{"n_experts": 256, "moe_layers": [1, 2, 3, 4, 5, 6, 7, 8], "init_std_router": 0.0325, "vocab_size": 14776, "norm_eps": 1e-06, "learning_rate": 0.00479, "beta2": 0.99, "train_tokens": 665000000}
Below are experts of layer 5 (counted from 0) of a mixture-of-experts language model. Rows are named router (the router's row for the expert), up (a neuron's input weights, with its number) and show model dimensions 0-95. Each number is 128 + 32 x the weight over its row's rms, rounded and kept within 0 to 255. Numbers have three digits each.
After each expert's rows: "gets" lists some tokens that make up at least twice as much of what it gets as of all text. This comes from a sample of Wikipedia text that the model never trained on. Tokens count by the router's weight.

# expert 245
router:132137106150090161055125119098122085157123090109191156150135136115130127128144062076162112177164082178126130144180128152143062156113103129104192056200128143132205121120164111145100125111134128141099108138092094141148152089075167089130114104113157125104073128136124128169079078111108122171
up0:099131160153129102145166088072053146159128125123119134079100083168160117127113203120051092104130126137145153096133099125171146093178109140188136088126092165107070049107156140134116153103136095093091133124139145127117171163158119116109122131190127149198136072128165152069141094122163142110
up1:121175160126129152132136124065095117126162134160191090084115180081105143140120107168098149170082096120143105139148106120101063103089202170110124128140134187202186100117199088110088124124162143132110116131100134088135157056153147129158120132113115104161126060135142120120086096166140081158
up2:101128162113131161109093145200094146126128100155142120149105130160146135095153149146152171144125216155031123138037119105162111118121140104083145154090143130118151135108161174148134135163129157110134172182130104114069141208140132114104152103127201151137160156138163151132140115152090088059
gets: " |", ";", " -", " —;", " –", " has"

# expert 219
router:131146126127173088069153080084074099153089152104167097126198112121151084122127161101124113198152105173096136147132117142174149150134168107160098169189096089101126153064165142072180100154151106166118109145159111116130174129069106165152101103074116086103105144146111151115183158105101150112
up0:114072130137096119112143133149094155154145150133166147123089111118098186087119066157089149180069120104144140083154126148143090139121057139178176109056124138127165140164155150142122173121164118106096135162103111147055172129136106114110053140179135155110135112119101063116101068063110091115
up1:109160115155136060157112156092129165136115161083118082096147147142095053167064132119140120166184161112122119182142160126134165116122179143071099157099112108111133103112131161063147151113082118135132120171198123138172107154179131108125164192098142153091058107175142113102131105165139142070
up2:108123145172195170118153090143127168105180099067186156123117150134102132125137192145147196098172144099118097179176096128122176136073145149107105095136152139079110085167138138163088041094100165132108081099146174127070122132144110120102083135117106094122156156145112155148093117137179123095
gets: "20", "19", " ", "18", "–", "17"

# expert 168
router:155156096150126052087132094092133085133125130128193153147088113158128119045152124090165150116156090163137116146110149103135170130102085149156110087128121109116034161111109179093058149114144082214125105102095115104101142139090057102133096161172096122117117130106085108130107142156113132149
up0:131127153099134125087142115146109159104171156152108117123092135115124109096142108121103147094138095111132132109117148166219139177074207184104119214054091105131082087122099103102139125129171170134145102113109151187084115095069081064139155171114150120136194101125108159144147108158126137112
up1:096138072154133161153145121105122159115091132089167109059124138160105113100117113163195146104143082106155163102067182163077145100059120139133101120125152117155069152132073095148115131116147131099090103153123181073133200202122095125088138130105125122197121080146149121136119107106066156133
up2:084143127169220175128120123126121170149115152089157169097073112166068134098097109144170105137139151129136180138097130090103082107109135177164054113081170110136097115112151151147168102160159159173121158173162100158132126158083149114177134139100078124165088072137177142116110139177167150126
gets: "1", "2", "0", "3", "5", "4"

# expert 185
router:125086089080137146106105153102180111144046127161147106123165131140170115100123094087129153135105156116147136187187143084140079117118120091099154126153187143118122193116052106088101158110066121109104107154155122101115120113152085092143116158094091201093093138137104198105151121188123142165
up0:118158140071126108096148126094116227082056119217152093091124094144084103132133133072107147103128126115135153132182176122078108088141117187077161189144143133131119087149090124108117169142136125073147102124127114122135095114146103117140152167095164175165168147142137173089112098174097106121
up1:106173185173141197155106105139120109080223130134173128130153116110157093119108163158125124120176134126164139183127077158125160086175086131141091131109118123185099114113127127108147130156167113227099132111120129205123116080181100093154147110161148121137165122125154110137138202164151121130
up2:141148144117098198110111140068115228134091141111134113087152120171132135117124129075134136150079139130165133141124140136105124078103077131043144151163132149093129115196095110176170150093058181095139113111107108136084095184154108106109123144142187162166128169111152138131091126190144108115
gets: " |", " by", " of", " at", "-", ":"

# expert 60
router:107175104113134058089136118110163120144125086156119128166160103145152119092198104132190133111115098186104098151172158095127087125144107121179161070186080159129135110089135168111084144138073117152162131110096088100102177059107115131134122108156137122063115196100147155187135092157112122156
up9:065109114156194113100117141127136153134028122179109133132144184092160090144098136135151110122111103137109126120119090121084075111101180152061123109123081151186132077085088120124140082206139103151153151126130072126121153106084152058147183141119147104124109103081102139143127122090130099168
up10:177084105171147073149137137112160126149173144127179157116101195145097103095107115088155142078138163132116159109096115135069146113144101148120167119142155093147115124076183047145171117123167146101122179124152076145147194130118110093175085138154158138192081178191145135164113113127111157142
up11:153151179095133100126103157116145155082144111153099133125091142103138098127141124118157089104083151169113186125105088073111127153089153092140147135181104176175099080114142109137137141173127093064151126137237100113143150120172081099123149178124127086162168119138191108181156052117127108156
gets: " |", "|", ";", ":", "See", " However"

# expert 163
router:124054089100129081112076131128104075146157107145127148108164128176145199145152111127145127098090134132103097088146130106184146154126119138131161138174116172131086164126148151121097138132093142106152103105081109185102138121075105199152068128210079182070168153149099108166154154157166131109
up0:114099177057126061157155152138127149101129169157087148093113122107084204116127057150113108108122115108140110106132141095104110182109133110135092148069142166171111110161079074151120157144129158113171124093136091112146141167160187155144083181200081110172181134150125095116123107097132161097
up1:117124107135187149202159143106105164157103080170102144113106148105138174163170144090090093131137182140161079126164153138127118167121119171123067092146169200165197115110135115123113128116146116120166074080142164181128203183174071121134123147162150116088125092166129125132153129116081132123
up2:108083084120144151120114079145170153106111151196121153122129178114172190168156104142134109182090107125069131033108112149093080131122135130069139146165136147158162104139083147144172159157161088088169126135150097163114153119139145102083136109153141181080128098144110078091110146110186180102
gets: " (", " ", " \"", "°", "′", "("

# expert 148
router:124142096182141041085104081078053084151110150121166093134117103131195131045189121108148154113105084138128146121154142144154168113175152162138100094149081127116083133112095140105078100119135096192142114130098146158084138130099103087127099146129087161102102099097102070116139165151114109150
up0:157141115135163141137074115157067187131137146117142162141075159077151149120172171156134100030141159139152168125147126180106149102104117131115113127137148140118149050075156162121102110113126085099138123129169173153162150152155160063100156144110140118117057064113118089087112094155117184169
up1:101169109116119139156107134071092181142065089142150148088150117133141135091148069111195140124069109106142128070061161099090137119121124153078024144124162093110141103120075160142142115126129155167121168136118135135137191176099175122158148139100090137145089091154153134130065099138153154100
up2:126158183169120117128143142146105157090154155153112092123099111138167112116156135150120114069167100129095110103204140164087178097092082190062102150161098141164120117116099076088170118095152155147118109152139134112115075159054124116154182156092155132153121089089156032126124114168108153147
gets: "20", "19", "1", "18", "2", "10"

# expert 38
router:165096094088110089133098127102107114132058138092132187145082078174172165092098119101118156135124169169133120100155098162111114116076154096160165103134105155146155200125102155088087103142153095105119086174110114069122143120163132105170102109138159040074089151115129129135091146084130064123
up9:163119109167087092108139127135124215138082161114144163071154059137149153227125153131166144122159145113122130193153152180080119091140154078100149113131158178112130094141155146108116098143113102163137127108163111116130125153153100080071114092080157063161123117108118136141147108101188074147
up10:085130139129042168156159077143128178093101147095076130092100121107142149091117142145123144127159115141184088101097135138042150139129136117184106113118141139159142158188105184122155095188151117140124122164134099128135145126105170150117092154107129086178138076076102118081165091071161068090
up11:124077118026065122106146109134126148150100179157143144131167123086064179126114145173154080100126068091135099103119116162097151125127158161113157116088065136132181110140097167144113121110132161132096200117123116108114149069082157081073119114144135088125166122137099166074178099142146112125
gets: " ", ".", " |", "–", "0", "10"

# expert 0
router:121177119137102096117135123134125087153115114111135060137188055136127093136101141102134124141082107176121098200162184070167159132185078115183128151140137102094098146086096149105142153089079140135100129062090118184085131119087095173175109101163119129096105149094106163158116091091158099132
up0:175150158099138154136112065161127200114150134104101136121148134158122086135140100054163120141113149159167158142043170094139164135107148066086105193089137084134152115193146120118147076126121150120149119155120140190095137146132119166133111185122137097091104084097155111102113110057192119133
up1:150081153151110144087111117204121186142118177149163163130137175090075138125096120134169070165158115166159146108140107143156158134100126122167119114085135143142129179176191155143138110061162170100112115113093096162174163081116126135209161107137224123133128117099101118120086114137129162131
up2:118098112102087108127167153131119212114105172150158105122116103163113076193097079174111111154115127114129139168155159135158203138136129156122139137143145144125149097066150158167129141180091128110119185038153141121130124164098084121161170172155088063135151069087118150119123132075145170149
gets: ".\n\n", "\n\n", " =\n\n", ".", "==\n", " is"

# expert 108
router:152095117112067094147073206118089105121161109110137161160105078165149129128068080128074144115109129119115157150087094145138135125120152165163154135166148076185108153148138182094099153086139114088168111162107101167157185143153103089137104168136148062085088107158134131156130182093084121080
up0:086170187155128110122131121111157212134143148126138100172120154196196158087075124157110130148123191082096169127128187095167202110082164138109133130125108121142107130142161166117158113190145044120164130132129070190125139144137099089120119140100109100131111118181167136109126140148106153146
up1:118126136174141120149152162132102194096131183141110163124129189138109193065120169178053158133091121125136124115129127154115133163092165108152123165119068128112124165179159129169073202146157132130190145145099118124116169154170128119120133113075114079098156154167136155064184141169095132106
up2:164145113105103112117112148134144179095112110124144109107100177113089135111151058095118128127118158131175107045143077172128112157094142177210124124131144122134115101155178109096161202096163113075139133135128131086106178171150104093083141085176182086174125103154114111133148166181084141093
gets: " ", ".", "–", "°", "′", ":"

# expert 138
router:157078118176168130096104111152199101185073105125120131108137169131128066107140134108088132128102119174189132155115141123105096097147150097120151103115121106129171113075098139198165159128074092129179154108146139120154148106155076058143061095202150116126149109109098179146155159174118113156
up0:157095141193101107112100182161125133151126137178102090111145197124122080101149152127133110125149147122148161120082139146120108089141115139125171160083117091120138060092098087209130122204153152122158148081134145114140133142170137120148137094155162092181148073108090152038158152180120174130
up1:187086181159153166094117091120193152138175157127086114131105155108158168102113179124053111165115084089197137113085128205127106099173107104125132120142134149156178088117101091154161137141121158104129139117117155129154134137107176141146084132190112149167123052144120192140158112081113115117
up2:100107130127132201108117171165067116190136127183129111100128146132067123058115145116142142149154135095150161139118148154166128120068114171116151143098147117137186071056137122203083128121110156143085082131159173101141193131105107118156103134088100091145073115133099138100117191158115134085
gets: " of", " with", " for", " by", " to", " on"

# expert 209
router:142153112171114109068096142131169092141107172112163150092143114127119146099142078107142099117111093186105106167173153144129074164129138161150165094190113101126172124112166077117097170170096121162165194155086105118147132147059206146112056133067116108085131130108136162111121075122126104162
up0:164155154137118069130135170133192136111092089121148154210174138126078121158107139106124147104165121136135084066059115082121133094064115182068136113130116086142117156112121109183131125132127168134128189114152146196083180110137170082194149138120133126110188151113103142124123138093172134110
up1:091134138127176123130161150139139149117107172178150123110168124134031133100122128133104148084088136154147195129149129144101115188092129153175125146108136136118128132155132073115125184182138115110232147147143141091133138143123170131109057123048139109103108038130137073107152153129161137149
up2:149124131145096128117107144160156129106126162150170143084094045034107114115129121110065112131100127061162098151096130113142120164069099164052173089145143202105119161166105146062147126148144099165156181102152093131094132156145099125081123134131154084106114077162130108097092117133151121110
gets: " |", ";", ":", " –", " -", "-"

# expert 105
router:140166086115070121105133151111209120161144177137128153145103117144140105127081151062157159073099171160120065115155140083194104084131186125128143159150156113095090159125119167135068172123150188107120091112098127152083158119157096122102096162122138132110166219105126097109131172136105120153
up0:128114105144115128140163136142158169144143170202045096098102116077130104167096128100107125104137128151134152127177157134174109125088183153125105175146176164161099173109118150147103099176090176104090155120156128046107091164135152111121134115143142127135209127185145069126162147085079174133
up1:154089114081159118123161102167165154104134140121092144104131087168127071189087111123159123134161105057199080109109126180087134127149187103095134153102109154126122115125140148117102141176151154133111146217165187087114101114169112112155082107145180096143198142093126114110164167162152099152
up2:144118080121119182114160156101166170158203135121159108088178163138060113146134153096169122127102150142133116115114089181199127109126179141103184136134158087131170150101121074206091121175114189106123130116138109137104156089155066090110134143147109169150117150140116108065109128158083138171
gets: ":", " |", "%", ")", " Born", " Total"

# expert 118
router:138164136161139090075129082105093101143098154088166100107186112146141088110136166064129091211162109185086140139103121137160150140143160127165118159170111116101127161093180134079148073130153093167098101131147114121151184131090124143150109086068135079096100153172102123124194158113075158116
up0:117105137118194112118135118121127133102116114160161092100190090128109119128118087099127097097163170149052182117089107097100122185058203090108072162121127134191161101096133078110137180097140115165134123141130123118141133165114159111130192112116155133124055107160107132133213104156093146124
up1:135140145155078115088188120116124182071135107090110077157142137145094094114119132062168134101124186092057184165120080150110088169141137157068116131122120194149105143164122112107157152152113190123116152105174171122176118122144118117128098138110135161142080126051104089116199161151129123129
up2:168100143138138132141113158087118255055075106053168155087180065154076118129109179102136116085166104145130136122131093102100118085129132148122102176217141142078119116107124143146114104132138113118071095111093132170122087140149119127124130100143146131145170127128147117086114154164142153127
gets: "20", "19", "18", "–", "17", "15"

# expert 111
router:152111140115184095146108104222096072139104105100139088169132183126170112142150145096143121124150076096172142101155131081160097145100150162174089117136114095122125130151093125106128142084167134112171141128091087225131063112140115157124127135099130078042101142127150144158130085119090076134
up0:133144176135127058123108151159033150130128128166067106136184113129087093093139138104136125140146132103130174126130118153119151094086161143141105061093094114058149171148131072089141125166133156113161172098059142179118090175132143093104153138107185085146115094107167127164145147079110090148
up1:144101129139144087125168154144189149104104125140133125131111147070051090145097136143169157177140128129160185110104136118180120156137128166043177125086111106166138144097059125155181119116232090064105149109183135147149136084091100137112155173094149124120112160138149113153128135152089120143
up2:132150131131163121206148123201117186118106077133172120133075226126108192079081123096133097112186136134135131119123128100131213117110127155141148134138094094167150091148165102153161192139097157148108160096118147197123134110158159152136184131137087112141099126158169127166133104106115112135
gets: "\n", " |\n", ".\n\n", ")\n", ".\n", "==\n"

# expert 199
router:140134107125109128111104164088149095145122121070135149127100070131174125115094125181112094110102072167130156110136156098102078154117156167168129140154078060153109162108124118039145165109148122158103157150104110123140112075052114188124078103179128097121117170080149176181151165164146109168
up0:167183082136165135124074106141125164172143141173084116166084153102123126102150104140130137133183105107115203120151154073101133151116133175121135120166105137134125098119115127147113115122149113189173192110134123141181178223173125148100120132130163099158133103145130122102124233161175167161
up1:168156124147072165203154174087147126110125167130178098086111137119163222124116087158098105158125094057182132122103116168096112133145208136124143149136093093114119104149124121099134134153103117086140087119169152098179125092101158131135158105123139122181122061144124138122144172174103157191
up2:072162164114162137121143103139188138114097184192151054130090140225171121164129090080074137135105113157127190069141093145146108150163113160138160167139142122141158093131155098132131131166164104124158074157114139097108123105114132161178157162167116094161137135111184087125073129138135171126
gets: " ", "20", " $", "+", " Yes", " Nominated"

# expert 236
router:143132104097128084083099150163088084117127167145108153129132104164107135119163123060114087115169120152115132084172111102140151193121158188126138127126105156045085105102198165149102146085168105172095152204155146172149061093153141145132154171101097115109114137076116167104105143134139082099
up0:100127183085120099061114155190127122111123186115140161111123175156086126111156140114084123148168179158057142072116126105078105120112139144059197155121114151141131089084139109177134089100121151159138169181162129162113117154176113141123178178139170133178112088092130158108096120179104107124
up1:158097196111128119142164131110089138141134143167182131130113092138080204157085153086113120124116121088111115127111144110143144140055098154156144062091102111142146154158106098145156180111154132151108145149103121149165120162221174158118144130054079160199091151095115163088168132083137125103
up2:148118119151142093128098147158134107126123094108117109146092146138162144148127142135148146137203147132099179131206137140129148143115158167136158152076142128109050102145180111156137115071177109129139121184176149097151129143152173133134147225079191202166106110064159132071160117124166121142
gets: " in", " on", " the", " In", " of", "In"

# expert 56
router:166124097113078116092077123113177079162136154118143164155182122131136127136111145081174127048099161144126075150192173129177120106127182136113156138211114148164120131093127171098092167112140135102116159139125108127071110089157084127114108155088092110114106152112126079114180194113067150112
up2:114090140128109122127131128153174128159176122137094111120163142106112148153075185163157114043168179137149171133164158101188148128045221152081142148178159112123138132102158126151149153159166175111106180128119147149101160113197146116111070152086134129141161124127122074084138123095111149130
up3:076056133108164095147098127141117155126147178163176101033158177065102152189127151113124143117137190111154076101137153158170118134142138179156163114069130172157141134146187142149118168144068165139137157121129092091098121093148147121079119133161135163151101121152121085134123174123154179125
up4:119103140123170144171051137129153086123092115124109134101122161080147118248132136102167162109131141087140127113113088117153121139090211148152114126153198163153119141166126140124112126145174136053136124143156073088086191117132167130135195149111118095173158097157117142142158163142108142153
gets: ":", " |", " |\n", " –", "===", "′"

# expert 155
router:192140106126167081136075099152128076098134085076156123204152134157154086177090178094128099077150106130149126129190156096174077160117154123147114138146108138105061157136100120115110138078165150086105144117097120110111109165107090161096075102159094085117105186144146180155096136110125103088
up0:050154129157126128226103133107071141183109107170116128108122162110128130151090072143155094095115113102123108054072129173124120121170161119113112131099133121146147128119149075118083117109111103191083138150149177143137147112151169113144114071148183130114126090138233093121153115119127135089
up1:169118173159165133175159114104145159123138109127144116141086196157165136132070083132120110140120111096065175143144127083070069197140174102131113159137177202114114108110127098124147145119178170088151141077166153122057132139146143187121152120143062153136095108117150107116120176081103140143
up2:115183132094156137122181120173175149115171114136146124157161105117111196147128131078106156143112121116145150151153140102096190114094106132136107130099142119102126171141130033085112114156069171164119197125102147119169119214127076166112083136058109089170118064136141129158138148127119153161
gets: " |\n", "\n", ")\n", ".\n", " |\n\n", "\n\n"

# expert 180
router:127116110134153098151134191174110091133149158095125104112112047095124133124107132158138138077115064150128142082133120139169115124072111167171107154153077058135056153129128127084147203113111139130157135146094084115183098124090066150163085088181100081112141132119152141149154180183120127140
up0:205140053130081110131155107167094216087105131093126100121138109107108089116128085131160137136166114152179103135106079132103108089070103139142089140094112123172100117168143116158170111118132123094192112074133136101149089158127100124134140073184110131129125110222096096103143171096141105156
up1:207072066131144210142152176148089183122133114106119140101129112036116115108154179146126199106131096151097197093134080128129142087069112163112120134172155117127148069115127109162123115130118096112166096114105107160143128140160111145091119117101115112109139117109197134123192119174129134147
up2:145028123065140069141145066152114144127087110116087134115139148091101158135148176161073071080133096118128105104113148172099138141138103111136109184132110146167136113151111052106103167175118171110106174185165123194143143116120105119149157099121138111163101118100105119094172156140108194156
gets: " ", "20", "–", " w", " $", " +"

# expert 84
router:162126158123152074147158180146112097146113088158147176156070132078086096088117162074145079142128137100080067121148204141152113158150107088163160084140059167113113142120158150209134124104133118151115113109108101159137134065131151089123160165147083112125111132123093141077095095167117165166
up0:119133189061182155128129159110133158222167083129125125072149111095108111092113142166151111132129136085115151106153201144146136114060153078162108055122138141156117096127130128164114170102125105153097101086123110107121122130116031129093151159091088110124170096115135105060120121113147099104
up1:133131162129144099075134124141111155094169104165108145120138176089084153099146113150125136164087091145136113120128136131104102127099066096120106084044121131132137123126110175175192123103195134170145110132120089157128125100167177066146162167099188088163069093143146113056148072189139133147
up2:128037084099189140159151169095176128139187119120107177120062115155090135181093132143113126142142107090158139138106088111101106126131184124145140184182150192137141109058126130152128120167167140091135071082146141089121183097165140172183178158116144122112102104142128116141120153121081111120
gets: "==", " in", "|", "===", " the", " a"

# expert 140
router:134186143096046119168103194123052115169106116176159128109103126079129161127111139071111173134070128137115112085140097092131199147100143144095112090127081154128114144135137160088087169106174107140105113104103127130158106119074112116170053142107125143131107144127162192152092122068145125164
up0:136126160134080184175112187156165166199130109202178093159089154119149192097101122132091114135121116116204128133170099111038154135108142172115138128108120143160135115138177102129096207118099136164142155111108089130117091122111168120143092120114107134151168079150160114133163133112170133179
up1:127109138146141125173066097088106177110120108117105140119081143117117183077126107108124090113112102049143135168209162050109162136102161143114094131128147154146135148119177080136158144084089103140115050120153170141159139117120117079151120180098110060139114074162180133104090144128118156167
up2:111163169142114092167152186213099131122133149176106116075153130147142182133134114196083099175097170153100198160148211111101141083137163121065107164159136131187138118136119111120138118146078141124137132134098105121146091118102134095103110181098166140130138094135146171143141087152152174186
gets: ".", ".\n\n", ".\n", "\n\n", "==\n", " |\n\n"

# expert 55
router:126131161164098118166114130072078100143115075130168134121110135139122209129172191114132088114222138163127112111148129136116170072119107132160133144111132182193145117142126122088106117082176126151099077093121101108158102074153144123089131115139097079084122129055119120175111167113125106058
up9:119122159128097164127149155092151148123103162124102174104120110122140142164186157101149156103207094114154143113097183110126139104127145142137100173059145240124169120121069129153120131197160126172079151074177106105188101114136085119098156135088160075097163120166115118141104126104108152141
up10:161103114089144109145134104144190162186210107129097145129158114113156130099109113075065145178095139120061094108125128091142137148097165079135141120153132050082162096127146108192158109163073140112155113152149045135164176120118133091077099124134157123147085123094145080113120139140083132137
up11:112176138102117158114077117119147138111140099161149132085132165073144194128148136158177109120200148173181141167136103142149154094115126199175076149060127159212133114120126112104100104156136152159112143121143150156147073112128119121098142085155134115170126055152132098124102191146148157060
gets: ".", "′", "00", "°", "1", "3"

# expert 165
router:184150111110100135101120145051148104179117144072139166148163152141150184107172131128186161113128112169168127091138153162121123160166098117114116149148164105087135070162153115163125210149080093110128091081121146106127134130119085107108130073185118062092119149094110145129156052135078097119
up0:165102175108113131082083202100130124155135142122102153143082173097178159157135133164156149151151112120145183094154049216161147134087145078092098179123111133151142113119131123155207167193089104087146158103132151101127128168117129128131201139119140137141172088116134161144105129154098166117
up1:105122175122132146183087167092181151124085124134075182121103118113115146141148095124157150112115132153201156107140167165136129075167112132097101093080072160076158128132184110204122122150084057144146104103178187117152137180154089113108115144092103165160104118157152145157103098122077151110
up2:139135170125105209080121140080128115111127119161132161110156180114162131138125106132138131130080148078189144098115104122049149117075140161152115109181134158090090036129106082101148164158173148156212125146191156141149109125186132132134110099123135134152093086115092089134163095163129100146
gets: " is", " with", " at", " was", " had", " has"

# expert 76
router:137139075112101178129143116137096105136122070103103137145142119108139152158115133180151181112134078141097167044190153131156103124122199142137099121175117114132102150140115191119184163086109142156154106168166114099176095110104160057178115153163118118113117095099146186159153178197124102137
up0:116090148115098173129175118198122116140150120115102168055161173090147130152120162206110163076133107126108128082116107255102137087090127148083109124118119155111076084125155064102093136081119168127095095118124131134143116150121131110114172134148169151138104131071107112111129110145120179100
up1:189117154105145108168134061099145123137142165167150153104091160085131125140112129106206076155115144101189053166125098139136117144128155113157170131061120104144113159110133158122111113163114129129181164115176157106093161097136160128178115125141145186131154140055144123126061121039151133156
up2:163138118129133160143163122100092137094135134112135128126119134142138089131058151158102206061152125157129200097087219192172111124085181156086121074135107071113094177160113091127199097099137139133140104112117105105136114122172143063097120129152150112178122110114149138182118136144113111161
gets: " ", " $", " £", "$", "/", " €"

# expert 74
router:169090092093118128125135148115161093117148077134146101155090117145146139090139064138153140148102108137120122197158158122156119129173087148076185113145111104103141149121067146143053171099087131105131085161112177112079154110123051116159129159139021096110096164126100149108174111150106097150
up0:155139160139175151124190167114153156055154077110139097139105144082135105151111112129183103095092084101122177135085136102109132094116084153148120070112135169116120142140129118217162120095170106103080163144167157079126135109117039101124133170121100104179156109169138138098123196119127080135
up1:122085193133201112120085169128143157131139165120114191139163107166101135133116126189116112097117090074103132137183164150119117080122104152131137126105097111169136160114112084134122128163094051114098126133194174147128178147137099182103164112083058057139080073132154142112141116150159112107
up2:130122114174138149170074126070142141150125091111130122112117141111159080090161128162128152099127156101135166114125072161137135134091139190155055130122133159137096059115174115149112124123177062103111106161102113118158214139142145134059124093069145097083118079159118129112124110105145030116
gets: "|", " |", " by", " with", " the", " to"

# expert 134
router:113133146126136075167061138086110101135145097150150057185179088136150124097176102109129142104140157073171075117110084139140087145144106111099162141145145122124128164143176166098172169190125111125102139164075133125113116141126122125143107148118099081137147217129077162188128144065164078093
up0:139061189097150141147092074183107114111111147164146088108131092117135089138134119135105207097115063141101204113100106124101093122106174141101107092090186200150097153156128148084191148127119127138159152168185115134112128092151082112147114160139099111141128140170127095149098087108141164183
up1:144143089132128138127118128085138153190153107138120099119137059156110134152147125160144115165164110094174157122047083154078155137142175126120171162103150143194161125144099135105199174186118138116147163173085150158094147176177141091095096084155133063146168070111125125132159164114155112170
up2:083139150143139201156124124119072171126125087160156097168134160125171073108142089144179166167185166083112169123112113142136147120134177171092126160121124093112206107170160149220177143165156081107125118113129164115103107138153141120134096110091202140130089123108112136157120134085186142132
gets: " and", " or", " but", " &", "°", ";"

# expert 44
router:164180112116111114116181135124085121149115101091122125120121129124132163127096105157150149132117081131123167072223173106150099150075165134146126083159125108143102157098103199107190176103095101148180116132168099098147120120091159124165086133195101089105116116093183181136147178183117112172
up5:109156165124167150129088100175165121142089165097113130112123134134126131099096104158160175135184163124132214122180078087086138134078123170150156107131140118137151131162116165157155150125145165166145157058149094116167157140150114128144113114151167074101160011196166121147142177134144132126
up6:145124163128112131096077132119105181142084155120120168099141169104084108114090074123150135136124140161201155118171140154183120179086171082157169111125121136124112144131131175169166099083084128131093109163210108067186146142142129130092125118122149152098097101110143082120110114062186142201
up7:046149190096112191157206135124140164148129092161058132158156115082167124076148142158165103163156110139155171125138116099166127149133182143120169182049129132143123124115166130185214103090111112100151165101139185141125091113101116115135119163173135097108119138114138093110133128115119131144
gets: " ", " £", " $", " changed", "   ", "frac"

# expert 13
router:144092087085132095106071104107098049143150084155143150092170117187123202127153120110125122116061128146109116100141152089191110143126098151142151102175122145123100164126141164141103142145098138111160093102083098189122139132073125192122086112202075165082154159137100108170123134132179145116
up2:128086051106155127128160155125126141106101135147135102156160255053117213116107150125066128121107127069165145091118127078134133137056122167111082099133134169131113150121104116126128109125124106146116124124123139117135113151070171145169145134098118138124199079162139121124146101156124137074
up3:161133119101123112130177188119127187154129131111165113102150151172082147190103115116151139092062145052095135171111112084151162092131120160121142098121172150073196114141136115144175143145116148108124105062122107078136125134050121165115121125072151090107160101170105076095102082111177139103
up4:123156175118124144095112119118139187118130112125156102105130096147148078100110091120121072181153133106171201165127113065145129138176133138157114157112128124107116140102102078035176168092134058083170127108117133109110141094182074105193174149124203137131107110111123146119101122185090139114
gets: " (", " \"", ".", "(", ";", " '"

# expert 208
router:153170083164101129101113181140119100143151125084141133140120089169116124103098115128094080130071146126071088152103177175107147154095090157091190078204116170095182148078145116152093125114093111139109115132089104153139111180122161119156128126149107078142129146195125126087062110158055105111
up0:148131168147117148151139106154146139075117118139083140126167121106103112174147163149023144103138114132135161157138122206143130151129066106075153133138138121162121141121123102168162086158122100070192095132137095139143175106219145188162146130135143158135143145137084158072173074151131164179
up1:114059103168144155117099151132124153141179147164109131088073091049084117179172104133069109166098117096154153141116181135123143068082130185069145149134153058158127135141122150151088093078084148134129117119113112110131124086101167144133168136143133055178107123143197142088124142126105140122
up2:101113164066189157138129132171191172145132162144146120160215118147101082144157139145125152217125138120101121104130118087100128098145097096151151158135084161150117142135129137106142205114110167176094134100135185147127122143163216163138162077150137161141094090128127108122154178129141071120
gets: " |", ";", " the", " Championships", " Cup", " won"

# expert 197
router:072132113123117162064100116109117108110150140087135121129112166144149173149099185089150118145089058167115081157115163147191108097096185078072102111106150131108076124080161097090140148143160086138125110183173160087080130128071111076127143127138164146182153145130154086165079131125105095157
up0:125116115137094152209143118156183137078138156119127098047153100073142150106129099137120156061136132105128144136141137130132124119210149207153118084181075105133155118185091141169140066152105141124161153133087105147189129089113161129144114124142093049134123109129082141072152116114154125136
up1:084167117109058146074128114146157182111129139149106094099088190132156170139109123101128117134106124113097083171074181129131124146089175071061119158071122105123158087103114121155175095184100135181137145152183147108091174178093138089170164155116135138176104144120122128096096099126102098169
up2:110125154101143079183180101117130161156107121079162073139174107122160130081180139186085142102097116148126085122117117158100127091172158158132078123128132149138186119087139062125088097136140186124053120188127105179133151137136139100134072093160148119130071136139062066092135162114132132113
gets: " he", " He", " it", " they", " she", " It"